config.toml
n_layer = 9
d_model = 384
n_experts = 48
experts_per_token = 2
d_expert = 256
d_shared_expert = 0
activation = "swiglu"
moe_layers = [1, 2, 3, 4, 5, 6, 7, 8]
router_score = "softmax"
normalize_top_k = false
routed_scale = 4.9
balance_loss = 0.015
balance_bias = false
init_std_router = 0.0141
lr_router = 0.000286
vocab_size = 4330
norm = "layernorm"
norm_eps = 1e-05
tie_embeddings = "early"
optimizer = "adamw"
lr = 0.00106
beta1 = 0.9
beta2 = 0.99
grad_clip = 2.0
batch_tokens = [65536, 131072, 262144, 524288]
seq_len = 1024
train_tokens = 597600000
steps = 3484
dataset = "wikipedia_en"
Below are experts of layer 6 (counted from 0) of a mixture-of-experts language model. Rows are named router (the router's row for the expert) and show model dimensions 0-191. Each number is 128 + 32 x the weight over its row's rms, rounded and kept within 0 to 255. Numbers have three digits each.
After each expert's rows: a language model's description of what the expert responds to. This comes from a sample of Wikipedia text that the model never trained on.

# expert 39
router:109146059181170126102157130128125098078155093119122122148129123144075097091108030111142156101146097157083082157131178155055100070110085119118007155131102121158123158111085120133124107185168106101102163119111188093131137136130166119055163106109111127125121124144113098110114143141097071160137170103098114172107138130143179128095092131108164083154112138111104080176124155141094108135122164130087161097081185106141129160133115155093129146121095093178090093165126152150162120132169073083126088171143136037134162136160170070103088191128100160143183160147120093115129100161153124149
Description: First-name endings. Given names and final pieces of personal names in rosters, results and credits, like William, David, Sum-it, Derr-ick, Nikola-os.

# expert 21
router:083124151125073166107065098068169107118153141147166159104129140064140123120170128112128143144162153140148115095126144145138138151107093122137129148134110169154115098110141139167127157121188135126173068160165150161140074181106101154083098112126090100139068147086117111104105163107167151172147179109157154109055147135127168120108117136117151123106101135172081129167094086106100154120158068110141128073134089168175119113150106098100179051087073156089154144081110203121118153116093145094135096159093085158127146130094195126085133118117141127129103144113098089139164092137156146139
Description: Census and measurement words. Word starts after numbers or articles in census and climate statistics: km, sq, household, snowy days, family size, mm, hourly.

# expert 13
router:128131094137148094110108114126070191104197131172125089167124129061126179109165169106173224113155138067120176219149113095077134169092118146111122143181087131196126109175095163107131135109112141043167153121068195120137152150067198149134162126155137114113141122119103077166093056106174099109132060096157099119108165137129139108102114138138107130148128059155159101076096142150118137145101128105191089139121165110135110055085141119094164155085074158168157153171141119140156075157112061092128152146039124133108125125122207121162105126087113119096136115159072133113123136132151067081
Description: South Asian, Muslim names. Opening letters and syllables of Arabic, Pakistani, Indian and Central Asian names and words, such as Kh, Ky, Ak, Pakist, Baghdad, Hindu.

# expert 18
router:118168118099134110097137109101202168153152082085117129143148115144077086144079141126129146121093196124069147151117148119135081123132114126153016155101068121115156152088151158173101084140120081165193173151160155159171167152077202201105102091113087098146095126141184092110099165088103135159137160147057124107132192094145126087077128140151127091109152083170119149081150134111080110142159104174176152157100198184167146105055133105118125167165145158134116099133102144167157097140135080145144134151146132101149175113116157080150066174199125147119120130177159103109114117104136156108
Description: Noun after determiner. Noun or adjective right after the, its or his in running prose, such as University, original, city, film, English.

# expert 20
router:156123171179207180102212140148135076203170139110115137136129099076176087108090192087122048133096061119147143187139056129134124191194144087131150093143108163095154183168165130123120120138103135105130094174093104118106084141121142117207104176133152137126141109100161126103174134108096152121131118142127112137195124113181125133115111084176170186089087132145136050151114090053137163106091139110113156195132114099108114063172118119159112135094174090136165144090109127094099134103150144137104124146126125185131143102116094128160155073122105110077090081118103128141135184120153112155
Description: Music credits. Album personnel and discography text: instruments and roles like guitar, vocals, lead, electric, plus genre, song and album words in tables.

# expert 14
router:128139148145160146123224118140165090164137117110089111122136044170108137113080160138118134142138114128147116123164126128101113213133129182124111128082090135096114141153191135107123147128135147100130085119097129164154127123093134102109089119089131155153158106149103150140083052113154116110145164105135133166109155111126061167122169098121119140139152128119118110115182121113112113129079145056159139124095180087094124128130184143107107139143120122095149145059138051120130162137115132154130162139180116129123161114127158137124173101160132071122085082156102118145167166115072120141
Description: Award and table tokens. Capital letters and pieces in award listings and sports or data tables, such as F-av-orite, Best, scores like 3–1, and page numbers.

# expert 34
router:121144143180169168185149103172077092157090153175120129126088075147155116117109172171133123148152127114123190172124113131117198129097202140124113113110103114111109084129151093156110104135160086163133040122178075083088192104161119098195180172159158128117138076175149163043152127159138125136121173155137090076146162122115077110108151069120075120090093093116175087150122098123130137147076105117089066124183147130135071156144119120069138121134167077134084111103117084166118152116124172150135171109168107187095117068083146162208201084111184075148120070157119139147061150170128122107
Description: Prepositions after verbs. Prepositions after participles or roles in biographies, mainly for, by, to, as, from, e.g. convicted for, joined as.

# expert 2
router:154184085080134143156141137096150133065134131073086119072121140153160087128183088102181174085079164118102159154068094109137136107120147165176124145077086161116162103082099109169132157091184148172100114080073136164125079141144147101114091191134155128124135101136120107111108116083106141106088152107110133115125207143067092103129142072148173141118106124198099101150158126160075139138120091116121095094051147142172178156107207056174056144128124111099134116109168152128151118135164065148113139130144106090169133158167144174175143183145123088154166139121118182116107108111125176103
Description: Place-name pieces. Tokens inside place names, especially after New, South or North, such as York, California, London, and fragments like Mar-am-ureș, Lem-ington.

# expert 23
router:145176080149091134122122085115122165100069199023232172141041109134086077153180122167147122118136145135110142152119117167154134141117083113162148148113101117117139078115131143172114115127147152155102147123150135147154126114110125090139157168139106090113163127088155118098135067123067111118107071107158076127142139125169127161176152094198115088156176112154085090083201111133177161120127153088173127183151122129099162141097152135189116140140149138091088165183159132145120132077105146142114128120127139106126120142078109142142114167086088137151141139128116175155103124110107123097
Description: Proper-name syllables. Syllables inside proper names of places, institutions and people, like Cor, Bar, Bri, on, as in Catalonia, Correctional, Atlantic.

# expert 19
router:175166136127164163104162128107092097161121164102139173127115075127167118160121181127090074119127114082145162137148061111161147182173167117116209099133129127104104131175182124147116113115112123114089090153091096125153092140124077115207133173150159152115119110158100144134151118103129193114140101109106106103151103117131096134156174082131094168081111133145127124125140098114135172097086144092118114179147100107097079103166131152117080165166157088126165149103151101072075139115156150143100140091133169178121081109077089166149175040134105065119094100154125152122136179126088122143
Description: Mid-word name pieces. Inner fragments of foreign personal and place names like Lajos, Vajda, Dunkirk; also indentation spaces, year prefixes 201, and table pipes.

# expert 30
router:076159155125183105092086116071167165084206121152149213099138122073123133078113085099202096127139165138086096161157125092164102152125116185147118142038119136143148173125060139142158130087093143081105124103099124163123104146181087121096125114141143153124152184114138116108094138104134159154108192151116084102175069142103170091101106130176143104081136115115118121150133115086092150153082085130101166163113125153101111126123123128073145101118103176137172118116092174130136191119066109113104127061102236131137133104131153099093115141172132125146139176143125111158146115113126134170
Description: Word-ending noun pieces. Final pieces completing common nouns before of, and, in, such as ap-er-ture, voy-age, prof-essor, River, station.

# expert 31
router:149121126166154139184124167182159163093121143168102121092051119150070127155169071123066156105126121139193138149178097082146173150081160151181170132123147114131150097132133081087146151157109179122188162081117155146110137158143087138137047145123142148136181139113060154122152122126153112087075089097155134129205112137112132152149091102161156124133113211135088103101109169053093110139148124053120123120130147153069104190101172143164107079141167092165075163072130143105119148099084161149153183107101112130155094157091089111120129102076117102146107160151137098100167164160113134111
Description: Word stems in compounds. Stems and pieces like st, New, All, build, present, football, often within names or compounds such as All-star, Tunstall, Hammer.

# expert 1
router:128192129131138130189119174150162133103116143091111097114115134174061106154107160138147107113136125114075132129124189094149118097096163128131067153105083089177156090107097089115092090080136153167098102074117121122121172100150157144027124147063078129101091108148121179131120156095128101158069106087128120133142162093130066098114087187147132141152157112059095144165166088183129142147134128103134154053123156099116183173064164116137139140138086116120088132123126158133096176169110150151152164123120170081200169127099130108126148185181118145123149085128177191134088151101119113121
Description: Institution name words. Words and word endings inside names of organizations, events and countries, such as National, States, Conference, Association, Econom-ic, Festival.

# expert 7
router:107087158060139085113118180166068135146144168126118183155058112118174116146095158145105110125084105097152130110077117127165140177116138159108178167151155117033096065138152097127092062102144148129086163110145121175060096113133107094145117142176166145129105083099166155076177136127122120100167098133107100167120146129210140167137173182138135147099152206154111161111106196089120083152193206201147126118175162102151096156190159193133099117142108126079202135143141157126063133127143160112103110097123109183115114161133075144116142103143115069126119059135183165147121204136099155108
Description: Capitalized word-initial pieces. Word-initial fragments like in, at, em, con, Tr, often capitalized in names (Trinidad, Stalinism); also table-row-initial pipes.

# expert 16
router:150134076141128133135130130115121091156097101148122159121128144132174161146082108080131120179133199085087064081165142140123127127129114138109107123099107191095112213128124155109142146175148084094106101150138121086113126130107163128134154129113101194098102107103147112132058157133092116125146115055125088085135147119172155137082140124127130098170144121173080103145153088110172160143114201169049129118056151151160089088141077177113095117113101100109061069136143104140108076135151161112139154129152183156135140133117137161074101132113151135156142112153077181160105108116163111110
Description: Person nouns and pronouns. Nouns and pronouns for people and titles in narrative: him, he, they, President, Minister, father, daughter, actress, Tsar, Sir.